Experts of a small language model: a variant of SOAP for the experts, 5603 steps.
Below are experts of layer 4 (counted from 0) of a mixture-of-experts language model. Rows are named router (the router's row for the expert), up (a neuron's input weights, with its number) and show model dimensions 0-223. Each number is 500 + 40 x the weight over its row's rms, rounded and kept within 0 to 999. Numbers have three digits each.
Before each expert's rows: a language model's description of what the expert responds to. This comes from a sample of Wikipedia text that the model never trained on.

# expert 2
Description: Word pieces and common nouns inside or ending words, often after "the", e.g. utens-il, foss-il, re-tail-er, government, city, village.
router:554489463481483488441524516477510544550492465609491530465512517491506480496414537544483445454566504439485507501498446478485458485436526518505498488581507496455538540491474494507540437539468534497485497509406561512489491569483448528433469512488588580525535584494450501461450509539511552509468449546477436496424470489533496502542525463495520436500548487485492531457496546551510553524536484537502485464491495493483514567443481475533430484485466485516419427484489444481537465533568494501492580511507501548544472412490513592497547464555500443501466560475457519547517467580450547573534556425502444506518488520481461489447470574511541419498520520492473567474568461495429491549447
up4:515457498473475478494533511501484488530524467507545564511501459536457541560490485520514467452542467457435554438513451486546502511431486467442430452522522523522476421488453487474505512480511518451473471478556541487481504573520488557472524569476560490487494533573492487452433539494475520370419482485589482523536581514537514554504494496428556563470535516507569489529469490621507503568465496569511501523523453498484481494497619508532533477564520465469539488520468482524483480464472518473488536511429508578456565525558464482476561474532425545494489501587542521434485556544505524507545539563454492448456520466525526481474462485516546438437507537470443479489573547487520508551470
up5:534421531585473444608473540538437502476495464516555450500495506524525514429486514481550478478515548441473475445509520451525447516554481500456563441513481526512482547488507520517543544449455441504486497548494518473504505477501466476500512516453500498461470481537579483512590519482548540472482443500488436458501491423496489478410486490466585410583465442499509551483467468532521508503497525460550525455425521503506562427428556521494462507515518554487495532547495451521508483485507408441480505525558407553494526543507428511469509486527531527528495448470578540528510513580551483517463486482593543447548490485561483500560594544478478464470487513501510465477477568462464512420463
up6:462472520542502540476495499517473492480536540514482459448532459521504480454493453513583507459466450562503432534481538500466460461496411514533459464463523462489431492584470513473520519463541555422468498594551602524540491459537583636442481501464552474504507486494501534427579416499431604517448478534496551516419472542563490530503469520475456518504467461511512526496456477496491448474459506429484521525506454532477564474577496495515460554540486500480546520457455592486423510474552452462484497504421508437534556478533494426460521540549494504511505497524463486509529505466438508528506533503568563531486541517499488510501488522520530508504544468483543501495557459466491563535567
up7:582489507516420442400453460509575446498509511537469473488509483503525523472517464545518538487516535468454502491527512575430507455478537506470459530584526499520601478522515496490533434438530445543501509506418527437502525436580502485505500524469490528570518475535510494525501529526463552568511480506500448458519486517523509522435487547482501528540531550579511526434492507529463573467572509447573514473533487490513508501507511528513422478599541495516442493533496528510473545427556520524503534416520541453474456516527417542460595463553548541474497489527540471508544529524478519465466459485509490446490445460585522513493486504595462626520517499444525508469511508552521547451543
up8:455478514443526537479488486498459526534559513461365546463480520579492462459520508499541475491462579467513530501457479469495515506428500498511467486505476495465537454452562450479538486596465447472479513499521482506467488539484471438533467514473429517516533517481519527491484520571516623438459464471481440521463425536539498520511453503521505499444578508518506557498506446546464561486541541480444525505569490517471453527552493479523608486486504485564527515550497493516444482496473487508531453564516445495575438384499518518453472534548467568453420503462489522496457498522525450440437507479528503505470534522475499537529520558435450516504504415445598509434496535471533551563485
up9:460505461524546461534577501458501498493528464528503545509517412499481539471442514489555541419496503382532524534443418488505461475459520478547484480416513486498556503466524459495487511513491528473470498443450483438457475507470483501544504463556545590439556469478479491504471510594519560551481522457535464489543505450521485462526483468507481446501464560469526477590458449470598520494511560529492455533585546470507492583525518492493421526514503528422502492524518573437552498464467490499512512501462449461505459448470458530449517512560499486447453470457456540491487514471414546481410471470506616491485534593544496474529592493454508486524508495495526482447516467477469534490458
up10:531525463448496515458590544492526569544484539464485478572552464504573488475490541527489537474428450554499434530470476593429456494564441476537583540508492475546497506538557511449526562454496497492524468516495514493481440541521545494488412527484449451456475542530485474474410507501520466565518487422521475433503470468488484537532496487500494525550524550509550542451507522475526541520457521511500491445532440466447567458474550527539439511513513549462541539535569503477490501542486425446437490516471504541471543530523467533534566503462487438512491575511540519495504458592599530456457516528469500476484489523523424497538465535493568508495493508582492486548532379547555531541476
up11:544440516481525510542501501540544506521511477491467474542539455413518535568471502554480536423507502480481593542448513459488465516568533436469486515562527518532563498516523510528442496539456510554499500465581492549482515545447470446426511590495486523489503469450533565525538476572467478561466522428494493520527483422529555558514542503546555461502465562450478523488560544472516531485475503482446517486560437487484531491518462508523455482543484490510532490495475430447483404498515516491506469516449487464488512471572430547516459494553425400542489525490479498548559483502433496430451510536500449526456489543454512528540503514481548419573492549414525467551496477481560488573416
up12:502430556544490408494477528498543526532520469493516459415450507620482573433535521558425447559497451470460414411514531507520466475453479555472500473497529533499516492469484479491428505480501440502496438580446552462471545492501530444490507519526561557444513509533511502533508464532539548474526425511551516455581464545518569505552417517518525553520522507514473516533543506497490537504464501549403482505504540543450470478502437545383469518563540491507458485490509477475457529509478490491526520515509476546538537459549495494511538460466506516514529544502559488488516467490546519556497524506566602488535453427495513435542514468488458527500539539546455499385504514503451540457480

# expert 8
Description: Individual digits inside numbers, mostly years and dates, e.g. 18-1-2, 1-9-93, 2-0-01, plus the word century.
router:517480533442527542544535465476491547508478543481544459488501429507466424501516592539515540560503410534509496494441426513521437554500515562570493486489485521546467494494497469524514618602503500569516422511523435531520451540506501559512516507455481479575458509546512489542480504490524529483452523409539547478516501517544545547519490486483525597590458468508516538469537505469515511430486445569484533563544441496474494547524466451549473585505471449559512513520473504417514452502468413530573499510505528501538465486559523524530583485516509474525553487503521454521472461524504465534477393508458498548556505481558483485522484570518510550478513484527502459471485562450563472518454
up4:501556457487498494492568566561478487513527459394574519508516519507526518539551437423501571547454510494504445483588478555544474550550530504486555511475512476501498469510516554538465458512487525495427530483501511501468468518529517493530465555525450506482436539462577505528474571417528519571555480511565500492518513450503410487500479439428445499495507509478504558490466549539576577490520504475459493532456521563549528500506445461491505571500482438555554557544433542451564496501472595555488503466497548510566521490477526457570528472564486516522477435444496416525466443537459539479471504490485429539448490414561516573456521472513533525451475451476477498524504500526511509491524
up5:497490501424477535532453453511535502516532537529541526532482447461527530452511538495566419520532438531522480483497489484470482630470508570461538440531564451511514492444503524523519558455501573531526509579571514460471499437491534470519449515511509497506530446537579488501461446497468429483535404472484403519551501529528462504457466513505495518572528557541491535591555502509521499418461475574485532502437518454514430483580547449516492487510513475495587511583502412439552467482481490512443604540577511466550506480513534462510513553498478478494556544494446532470483513531467544521527515428445460522473481439528482460516458518535516514545489513535558454500491533485513519489474
up6:505518499531557409480509521491493497519507554521504588470510533552480580537487425466515599496480564557532498570473509494438532508503480455534514504546546500590538536503488502510493437508519478502532496432462572505518511525545467481523488507478535499573548588488461466400546509580552520490552514494466466447514461532478433548467491564535552551446568554513548549420494483427498499478455503459507512517487547477502485465481470478485442557533480495529506477582459484422471505433518488521540547527454450498515496434542453452519546474486523473531429476450551486495503495484524469459525470508481379497409546446511551519523514488551518568554457435537488515490480533471541445543520
up7:443484475539413429531518436506507499553506505497482487488523524556482455496539469471495532475500467450491492505475530468550459524587498563552467533510494482441485435514510522532514437513487528507507482473507587496514512446482442536483563518526458474485535555460454462509491440563452515491496505520449529486525540509498540510496539503470564523585472475438422560498513524491459497542527550558486470451494567582485497565484410461433566557501518451459472530501498542424504445496496483536444467508457451500525466576538515517457456539562538567478479527494438560461485549583541386562445450462496536467536464550472490525512432581475512467450525462474524538503480606476499487487442
up8:526449517502484479523548454449494515539467521534510458526548404496440479479461501559533406418430450492450494463428520520501535481545500494473494480501470485462448542537451463572519525452447466508481546535461469508483511484424528553501376519520540549535464520447519511511515446480513467570564450492462472443492519483562423518532434410481519512538524490499500522572498521474426530582529455560542534419501467529493511485539492551536588544561506488525471493543540587439460451528472509538473524423486451471480519504470446554539557565497490511496497465541427485490538438460427502474505508522504508488524478493480487482541515557530497481539462516514456552454520541469537560451562
up9:565555491507529509505500390496504532492527445522507485469434561492528486382533494480505511487584445478456508494555592533499475578484518539554495511478488514485531512577476469486515495506523472495470439425525462452495537575521466468468497509428469451562562529592478540543458508556508473514403501465559455458503500464541534421527491491435514503463489519449509518534486466539486510483478509478580451478541477543503569539481516522390545411513493518585451519479485457446540538506473487556462499487447564523461521502532518541444483497558481514532513477462483552530495536491477511445503483436450403475492527494461491490524517498428533534432511490431542541456488490504579517443530
up10:544500520489450551555454474506509563525485532459485554539463543441520515477548423456490580495492438526505484484464564505503520463453477504451499506599475579507544474525438503549567513466485469518462481536487516485563507543447502519560502452527526490556540478536468513505439568530477492500473451480507522503438535509516563540432567421489578547533502455521440428486416506459549531495516488564573459469475457514509514500422458569540517466518472486500551485529523519510458467452488447438453557450484475514482559483481500520533514507443533508521572494455556576486495502553497482528581569483446622476520520576459482464454454495536521495541531477481530524469498564530535430553473
up11:542454475488417515575478412497483515487497527506528462524594484541456525519518551538554508542496421514524465497444500505427524509597547505487462466523552457503569498543446505498560469464468523468517444501543529459545461519540409410525517473576506504567474457529422503452511510540501525531538523489494495508489482546570571530526458495539488480551536490522542532450439496538503476515584563525521542550466481565478439562455505502457507455469458469486481483473502518581507498500491511506561545481483476493375477480554509495487475534437492503501564547483541540517494489488565426512525547443411544439519479441498486502494450454476515517519516433453461481499542452496612513510467
up12:508475544498502489499592529502534439501491476534505530487525477534479555543479436511515547554419461473509444580489482483525534541542536456496577537478532547453382491451466532475510491369483453565496475460549474488477468520567517422471481569553508479446537477495520447465540471542556454513483456522498568580485572533482505520528492484486508497535491433475524445509511519472480541529483486495519455461424519485564551508538513526492498491557514487539440512448463470491462510500539448524506527561446466544496507501506488538417539538482534469547535453472531433535499451412498567458412494550494511477479445482464471483528495542523531478461524557474492528510607454417509531411540

# expert 6
Description: Verb endings -ed/-ing, digits in percentage tables, and quantifiers such as such, other, all, own, many.
router:480443549544542474523562482509407489451522512440488552547508486424480513539427430431479554511505520492458487545492554533510518476505484546524451518433509478552558555483482525480484459522486432432527542511433492479470481478481492501485524490536574509524575436448537449388483498512533488473533478477516515580507533511442509524476541453521521431523465531519496492498502466469577512479473547422447424523522599513481476508541555535442490449510477552514471472459447557537530488431561535507544621519455522546571450509473459550525531560462493566485522453536469487509516528466481545539556494501540462447487459526513471463474534483512573508537463493462446524515477573515553426507513
up4:517478526525502524554448448553510456507512453493437478446490497454513455543539442518572551487521545433584459489538500530552495507491427515529462537556505483525519525530548505527470493540499473572474409470506543467440448515497540470545494522461541502593471604509499513484447481546507526502439458506591451496604533463459536454514477579514506463534562463549535517484579570487600476493615515470490513489477486530535458497531502514471443493511477472457530477539497477457506507517530538486494494461534485475546454545439513518504530455505601498464522472520481508470576498478497521436487528483485533460533508503482580448497528546493502452399490516460424498528529592529565479541547
up5:459479524504482482474507488458511528456472488367461541478526423469458572491484524461480490509494533464501524541412464429510557451461484479492491451478439516544479456509484400515457516493468491532508557469475484494416437467495450566527604526514502513502533531464518529489478509502440541457534488533486532527514538501566528598458456432476538496467488510575516464466514426565493530478438572502448493620525466473476465475586518425489591516454519554530496512385453518520461562495548485472471550503484550486474528507474567495563480515533456543503470516512450459495501527480535547505509470536511535462521528477569509452543538552503508531559483477484467510451507477487535517588496
up6:519445584579484500440481530453505508500451550478567480464466497562545472525517563461538515548541506477491513483502604491472461488419537533509496486449542519577528478600474478538565448508472499503548513451500533452526484489454447541496492454506513469544560521514513431461443500536408498508483511548496467464525498521538557506547514450538545397507519472526400494532396499517482512477538524563469513503520501496517529560502429385487450477485460473443509438467488524487440477508459536560495482569516463501467471495498473440461527488475517485518394473508507476547527437514541454523500519511463432487485514511534489444444487507471579480435552467420507497567531496514443466535461
up7:582496481478420476518478441422482522435545435481602469501456511467468445535493424473515538521551566532475523536443517511486463523531599449517535506518434479552494564508545526536472500524579485463468589434523481431461516478396548516537535515467463514525510493526465511405520533468516496520464483530485506579518507444460543517491529481492515503538529502539529470522500505476478484502534472492528456441484507502519467557500535528495442531484473547425464517608554484527542469521523549496543557494425480599464460512418510533511545427482444509552494406527495548490489488512513544559545509472475583439528558500538517480512487516467497429463536534466500480473476486475451469513448
up8:488484536486508487515466507473499458476575526528500505462504500492513511517539503540520534483500431591522533484494464475530526478523438499456519451506485509563525561543503541582472424474504433502534464485499428407488492559542506496536508523551498494579567574501572471413429511499428510508485454417523497555550486545508479490475537506575490414427460513434532455564543462431573585452503521493528525536476518465575485529499484520426484513536490468511518483393532490514493474527474480451537511480527500499455470401501492503554522471484472476574549465495510496519461455492377517538517441544518535532457516473514476503478463442507506578493560544502517485457521580542573533502501
up9:500463517482487516518453487478463551505463524411527492516492468544529459616461545517503504462476452523495452569497557524534493459524511505549531453428445476453476476543490504495502525492514545455485524529473543468452480571535505497508575541470479521517532517476520577421501455540535532493465461565432537450502468563428525496514488520507473522443469597471564494539510479508492550411517459481497491458557481511461495529516535550457447463480468547403466516485483482528483555515547550529543484501524561483471439493523541418540524532519484551516450492523509441498431535493503477534489558539586562531475453510548454449517506470504531454424459507552381446477558541541473482575588
up10:509463567512519426507487476501422477494503478499492524539489459428518400513581541541433465503481490539431496478490476495551529526514524529537415510517500523461565476462447435465477539484481481478516518512514555526488471470546478446447451435516564511559460532490476514462563548514479495436469515525494516466546505533590490558493476495475426478580482466508495444495447549439521526532457447501504554466496559534503441491521473505547536480537564449536490460501515507527501493427484389514495567528485581566527550545467518470558472508512530465478384466477424466478518527538496529479548452467509480513446463551577532523521471469553485498569486451449628533468490481551494489510475
up11:453487488542491506566521472457549530372498557456463610556444493561505425437459504526534499591472479485475580522467434559507425469473474536565438493474522500505520530528471502389472445540498491474522509508475566567471516496523499489541526494539491558488487479466521547516487492508536482553546508452408491447480497502478572503524530431499492484505546480564519508546489519492472540392481508501515505521591482488468467471508502548486494524459450472520524474482492553576447602484470498525525504486568516574468495497484463532523544512544445518576427515511437527529508474522531483492569468505572448504567436483536484514444515485462554452477501522474488521448458539511515545527550
up12:479519520547578495421499386495518446499497487474459528463557539509476526568465545504491504491472565499533550499541473537503502456549525492471446547464503487553458501472495551535604436497453506449551483442483506481469495458514523569495413522561476455524491526466540569481488506513506509522497451470488522593472504537405511539557475542459464439507514479499543516549471477468503538440445541523568424461493506527518447528463553534386514443489424553472507465494478497521493472471552492453498512412501460520502492535475474495482485482481499461531418559490544439442559449528472493476495483535456498540509515555477502511537530511404544459603465473512429466528535476455536568444482

# expert 0
Description: Opening parentheses, quotes, brackets and list dashes in infobox or stat lines, e.g. "(CET)", "- •", score dashes "2–4".
router:492513506525503495557522542483520448497495546533423537538494499485488517505494451450594552406418545508451527444494514448456507569450501489488476501457453533536413508532537501458528505500536458469539541554511419493474497485510554479522539459541498539483487450470466520514541525467493472406500532513567458531478439441403479509573549510535404442485440463526544443504471460454565476514536543475496481458514484582520517506488557579469523474495537448441599546427511494532488562536513516535454494385522516543497502472477435477552468475524491509487488528500530414507473513436531518509485508520528501465433486569490467439474548462510504522517476497494498413516517463550429460536543
up4:514515426443492450522514509495528484504517543512522492504530471540469563492516555478518521400448533554483496487517535446445479489525504457471554491512475508554482479571528526503566459474471535487541547487541448529444536489548536468468521506527471408499406553531522551534556515506459545494524541608576449429409524451439492533566516487484497523451454535528570525511560530481433481502507601498528513526494514478441527425512487462464479533443497579522512548458519510416469507484473514533483487513494446401516462517509487384573487555504528494548520536542527485477500487524512509550552432460545514529545546445519509505477455443537485556472443492486458464499578501537471500560549
up5:567503551486510418608536397540520434533568481528493499449525463540521522440495524505516526480430516494501523492480528450506523497486467498498566521442455509477492527545461491536461471493434507447411531493518492541534507471540512435503540491440506471465490499516521520389565453528430557494451466505451516503478540479498532512511508533546569484495541438548481487504584533498474459427470584489484496506453468506513504504519500487475509450542496526479456604459487478498410527556537529478556449518508432502480524581534507441515462545525505483456523536472439523490466583525532561488455536493530531523392506501538468513443502537464436470485495483441542450522554509486600461423516
up6:537495499423529537500519528469500510597543527526534475545487510411542556532496485533496482458509522426500555577514476465512506565569504465511419538475442466579491427586513492573470496496465507482460585529435557480498497468504532518527535565500498486490512446423553524524457491561468466526432550525439493488502538471478576505515466533502468473559498490508481502468525563534483489557539504506461531525532500508431491469561470428481492481477498461484492460569511471522516459542530489459444448579511478497461456431452509458451567467477473454540426495503482481468423471521489557498525495457512439441607461503536563560445532459551541519481492559479480448519455500460438556534543
up7:518519447492463521487466468527486437466560507526516456439463557544541454584496470515494604546460566549468471404483531436508583599515437518536469435506479499508509505583531468410519480533590543536524493469515519513472488508476464433477402494401511457534528478521497499430475468516471480558433531497550520534509487531403537478514559521469533417497453500479470514500500503504542577491490498479577532490473526571499529513468504531540553501549550497489510537536463496489510558570517511491492499485503499581504528539530483500539449518486543531516451508521442537541568567467523526483555564476446528447495504541505545457513499501420515434501544547472455569492511512476504464467545
up8:557484541434580528533448507465488554510550488499455558532449431475438460513505516471535514524493574487511522480529509483511496456502494536524538487451507502551446552456448451476498503426501447423515590514500474431538483476523482495605507524544521471526485466459551492466462470597453534449493436494459531450394495490455486615542507546493517503519515516548523513438470464458532554512503525525495503489516501582445475487493467454485493473516554439527517471521507517551519456474525468532482489421506528539510471420550524449551492527488529546532539550499470538474562444544529526483469503539498504582491457509548536511485545433455501435500458448484542538534622405483518452524457
up9:487470480430474506549512567573440544537495531495489487535456536643525541434545566420529456496521444519453486490507477511449463501457483559531535516505496593568509524482496476491479471465488441502501461503520464509397513477510451531551495492415519521511545493445492439453501490550517527471482511518481469434522471529438554543480459530474480495497486554491493545460458465453544456554531503561577477516505469514439464554511508524470498564501519488487461559588510468528488501498502482532467531507506499478534498494549498444444508433542464518487541473473521549494454488519450597554487479527469519522438486522475435449423470467465520455493572616501561552451512615509462545520503
up10:518465459462533498532553465587460472486516531451518454476561583442504547474504541441554542480528425491538538456502515492450502492520548500477522504558475441529494470509535486505495490476504591530486547536552464445478436504486562478463543454548502549506488471487453418537491533553491524490433509555522507504533465479541519531461451492461482480560500444483454487458481553520489470497509487564520468453519477502507485494511531496447497436605494466488545510529470494476566540426470489513485526511482480518489607533537400463544571450553473468495454499473408496592556532443506517480490488489530479439592612513462439516532492458511419562456500456513499472408533471449525554506526
up11:467551467502430450492518517496499472465540558496493539503410481435499496526494505455503492503504540481508447430494491507506432468544471474548503442518452515509535455511499534474581498388466513472428462510457403503492505498526459467456489560495537464494447462506524493535465561516495484521521476586564425415504455485490560417522475543492557491471488534501532424533524552427551478490527536531533560530503527490455524496507452517492507490594556449545538541482488500525392450478468440428465441563517549447520442486581455437503432530528530468507487542458501526521448537514507520444458425460536512566457426524507496557503511483439407493465493464529482481477491531507452514476481
up12:581548480437557436507418499534479498483512479513599508488454565453473557520494516529412519434453528506518572520507543489511503566526411474459526519388559462489557546505445483480605498533469477472544572490504539475550490510524499577460509524446506514499489541452495438530571511523481443535564443500548458522485519437505569528577485500462428558508568535498451558560452491539504478470502521557491470492542505470513533529511482550423481554472546525514512507513563456557456514590463524514452503438516543504517517472570461516464426474476439477538479501556526450487494525507442506449492460520523501439522507448511484505498471495516471477524473474583524500515536535566478482487494

# expert 4
Description: Topic nouns and dates in media, military and table contexts, e.g. film, War in Star Wars, Stadium, released, March, Date.
router:502480464524510492519433570447497490417526526515487466517516463527553548479455546507528514461490523531441445509484492497546499509466524512463548605461498593514497507481484520477498458503542565461503474534496516393496520491476550539449419450548456413448452499490518525428544496528478486554486482504526538547505547422490495569505529438495537555530546465517556482515453511442473589544513516417513489549449460492506546473513460517479514544539571522534568470551541469530530464558496470473421416465513520548501501450466520496454451429518506556480496471523488486592511511485512513454527523539549498452494545518490602457544574546544463518594547561445466475552488487459500495448496
up4:566515494545496431553486537489540515447501476474455440528480467513482460524569517452475501501453489500531526450458545477519466566546440502411521569490408502501568479578491491451521507514484525439466511500511508482471595508473510486523486444477447443579509419521520544512538467506564483494505487471539535478514535503473454490528586498549461519438540538440560511570463494527494490455497492541495500456519445466417539545563455488472452529528495501508512458492500531465476538509521513504510425504436485449481474470538520505542534537422540573514434531430443474516460463545464578432518480529557555501475462487483528450446518412524407490527538522503546504568497582536591458478475
up5:588533455421546435496477499538559447477471501535519580512465553447500494559503546619500552466473517471472555485518467551557470499492524532514505513471516576513444483534487516496492475510465533504502515548494496438514450496535489441466475533534473465503473475564532648445477492494500517495522527572521471517535498443479496536501517526480563527483522471503553470494457473446526528460486445552489473464515469498583467585468417506520447522480464517576488488510451473472502487486526493477450403479508577514454542497532450459403543470474539540459459510503549478444503495458435476522445474471546494506535554513457542591533450499598510493516567489495494448494545506539568477562451
up6:534434499461435438524536516466474473478553519570544532532474491485473456581447477496508547574495508542500532468448542494523491535504469478539490467482464492556527504439495484444508562441547503459545537489505467525563498431524549540529505466504523437429543532420492476490497572444529472443538492445507492516458400502493519537536569493490428509524512559476503525577544456481505526529525535517455401510439538521458509482540542483490590517543561450485566527506542542581530531484550526479492576524541502610523528545485465538545534466477576535521431486497505489493517500461532531535512460464603528550477579441453548481555517528493519494522586463471532505485466480492502526474553
up7:506519449447547502498553532443443491512576478543526464484506384509535532522505581480460469504445503527381472517446489497494465509505521577470556569530542514430542498516481500459424541468530469481535552483481545437424556582625473503550477499552527496468472468431536530465468465494516507547500493511568439455493515516515560480514494493462498504472569448485489536422481499458500525489540465513427523481435517460533526512568504516436457481495477448519510553487486461465476519539543510533568447445525462537429498477510492514488451501466504453483549445533522485489558544528527517484516511538481508507471526482443525509509431500491477533573480508463596498510520444403568465505414
up8:481443468508483481498469464459480512513499536510518482554533513570477517456451540515487467501495498499549503500406529478489543507458554452453509623519500548519509500452474508492452539480554400430548515463504505488479560567513498437424454517539421534519440563462592495529499441467510446451433466471453486493495459465432533516462542468541497488586526450531449549542527475575512434529512518461465471464485468456451527482571488487512513478508543599511483524516565505516544527501523542466461528502602452483574466445548516532451481498549513497456531477469415464473516513455532529513490544561481520486456526518442556527425494559515498400535533470507454528510509508515494561525564
up9:509465498509501498462555514465481510517506551499555541524509499492538489536452508555538473492445489455523507546515533538572474479599483487514461535475538538450539530512450550455502459403522523484542502513538535465491514467540471541434493481541442451575511502534504533458426451498448574508507512510561467496456579496507533573507473482473537519473486533532553489494467468502508563445509460466520407540465507496528500464558530449506536547549528503457498472492546446527476530532505456519573437504533517549494515487502527513460525600421537529471534475476473493477537557569477541386550479465581483501563470522487650547539574482493499533573542542486495520534401540454538544496477
up10:462432609484522495467497473475509504493513512469539467456489408541539524554531557471489417560491531457515514499431467532485536513460561543501498476502460462554564517535470508530493556481483525556468443500497531448453559499445469601464561535451507439470508456479542477498514516568504496454522486516539547494473511518436556522586523535584562560482542472513506462529497537516538488421504469589482542440485395495456438470456545520497540531471471506528481486565531552441465506459483460540547480525536447511409492472497499532516549514486509513531538477514505496532591491563542478525498449494439508542518561534497544398505525568474473530521482491448523549469456491513511476537408
up11:472511511547464487512498579434488503508488470489545431424456413486474494501517498511491475459513505487496476523521454520594495556481450462430486461524593533505505430447466502393433523476520499533502404461561531458447471452487524476488544455483545477543472456474457459484451514524501517491474482512564543531571412610475470452503526553528480554481520539473476466516502487542488450447463500490497539468453484460469467486423487452541519501478491532483425483445543491483450468505496533475528525502491455479458519527570532438579512534539470434499483495437524522495476503513510486467547532541517398565491565494503499563513460519554498502456576574438514542377491503495498559465503
up12:515484526497418508477442476506504485471511522547506497570423486482518424489436515465482537506530549527565570550503568498448560508500503474497493453485539457534476495528484518436490418471441510554501504533469537484487485550502461499488494423463551440493501455483460485473491502427457465460465464423515483540468484452496523522483439547532524503547569476466493557482484517550487571525530558507505542476554476480488544550539446538498506505552602476520457514475467554462541540465542460495526387504567533545478635433413494581527458500511526535444547474494513471525508505537430524449494455494549570454484554534454536461530468485536429494544512522532514428508534453504560512516564

# expert 13
Description: Punctuation separating label from value: colons after field names (Sport:, Profession:), dashes, semicolons, and pipes between table cells.
router:473555582467532507468491475481554431544465552478453478471560509466595383455477488526522478557516410588513432551585525434491452500506472517511525509534452541478467468592474424525458505479517473487443585574517491544510556449507541468523461519488513427527509493522526521548546433536456562507499587471522497450466565514537435482422505470497531495479497512519511472523538489520532525493491531512505520546547522446553552522484482418507493573576466489495509507462544518490510532525501494510449479456479486444468418501489505536502485482517540497477502541518530549418483536459514477533440532602489544531477443455534557563489480526451497529555540549505553510487516430454507510531496
up4:454550458509505580444508533538518558546516505479510521459516503514500539503468525481516543489462530507464567519496538425497463484520488498542541473491542463461415541507449525485525507521504491445481532427501521463541508517569521505467525531559545435451553542450469475441512503474509519395461520440484581399508420517423555531436509442444490481500466502496582473502520432557503469447494548547461439529540572438548464497526573445504541549537512498455530503511551545495472483461545505526555485535516502511548505565459525521547523555445522477501443486587530489538545436482506457525516430566605563560441492528488494512561479460520470522465533436512483488443490439515522516474475
up5:478527533490422457533545491513440469554522492457516450480443544484514482480561368488543533477478518523445505466464502526521463571472497459461503597539506487536461453586457444542530524482482548510512570512518466418490565495499503477493552504487457496471458510498471488500597509544529505507522477511430416499441518562493528494493478524502442534550465468486504555525527496443444566471448494492511505478512513413470528572617461494512490535496539462540458521515463545509567500476476565503567476556506484549480445477514487508492533531518459492499522470473447553490479482537473482533575546517485560485540419480571586504498479526486511492582529604444559527484547537433490465531448
up6:575513560478516517521524445587490501525595446506463459496461494459554467508503462536445534476445489478515472471452517486495541574442523478495453550543538500485434390581464504498557537510541535564478486535484471495562536493489525407476463538504464454502515469492510492550510499498485533520491518398536486534598477497512509511534523580461445451474559492530473555543464486499524513492517502582530459488471492421564453466508494452499525519465544479472509473565443439542517438564531473546461454523503529470503519508480529495558573480483473482478538550573442465542479446514508481465589579534501491505527620461526463514508494522467532463511483475416557535531535443505538443478520
up7:497504499449490440438536440528437500459508457506541486574492432492486473523544512472470535523485521419439517489500531473501487468509427505502498564451532509556489519569504532470551450506475536466524544501465560490475480453439491554581590596573464438538418466474469551511476514483490455505461510448510460471522578525533578502421487497533546441526503513456461525549468511479499540528466471466512582476523528560523492490557509480507491475507518491595473486513523454530509517493519508500516465528436495483484459482534486560503479472522423549542508472506466494524551543548456453565362557483580476531549460513549453457539500457499482428483472538431476461463463543441568463497556
up8:479504510511543508555522482506526547573462516503577546529433489549490551546521505497532517533521414525565469550570504435463527505511549534495481477575496489415407562541522518550491455464461521437503519422472495571531483501456487452555530520475575487575540495540529564564540502475467495450454536494529546499469490495496483534469498503494564549510512476482452443445560468569454483533458537492490487534453531506528512416480556470544506459484497482442512546607434474459557526456544528532529493496484466521499505495559486474477457457450520490522511531430466522559416524537488501430559497512488487539534553579469510550549524611501466525453529487498556492494499442488542529586526
up9:480518499500458452491484456504494574507459499518510515510462576448503508525514463555496495460507508515529529519503509477477465500538503513518550452537583472533493516429410455469548485437491487524505450599472505620480439505524536483524416533513508513547563532500456463480483436480499462525430582510531461452555483538447486523502523577469443513498477558531441528536484528459497457513465459525486401467527468483546568544453440541515519528506505564444500443467448542490511445463476463547533470537525469514535480537570438469490519534554540501446606497503491445493485462526438520522502506478549483626479567487460478452522514517494493502480529531499451569426503453510523476599570
up10:498526500498484512475517414453429534490442504464473506436499519590442565498548445431558573506456511474500529485477498453469466421490562535503484464411467512448552515475508564504535539504516509487476570492480572485532486506518451522447466536528452479499526448481516580487567535563539514475488511555481496515506477486480501493534552459445485587519494504490576468559469454508411521498449511592469586438532517544483499480481476452465494471547462516596523542448537395442526532529529478501507538487454468530483505545478481514511477546486624508508493516465516403544495523461497521560516529544449526464559461487458538472530567493488486476552571511509451528441467476531529532476477
up11:508532449457534518508517497461466472482545550515502571522518420513489492456525494591492444470417546448499533515463447545493554581501453483514531476542588505499625482444507535416464567450436522505522458440442500448538505459497502499451521496525489465553437437466489536492526466481531522428539467521432523527515443548479511431444575509488500476476509408484480474493528454484447468463532588473518457520500483433512476542433523570500467460491498446424516470513539479476438459498454468489442543479501567472494552509544483449555474462558509495534477456521527502559422428416420527516513544460444437489509441484520486503472507491489519488492500536458550510474472485501493491549479
up12:467541547523397585431516510539531580514550562543569513479464510484403424531485497422474497490547520448485500557509529487498516518549477534486442506510532458478461489505549395502464421464474518487499508520491498493431497491473530378557528501572553530538462523514443493552455531530465491510428452592492424463439472485554480529525496496510486508525431473534543487498500461456482511422502474483434528532491538418488548502553511526540544522563503453527470509480504484513554560508460508467535550465482459525534499464535481535506544474556463541585527487446500495504467519519455468471524478531579441556443505515575517495450516513461459493512491477564482481540542465471541583533477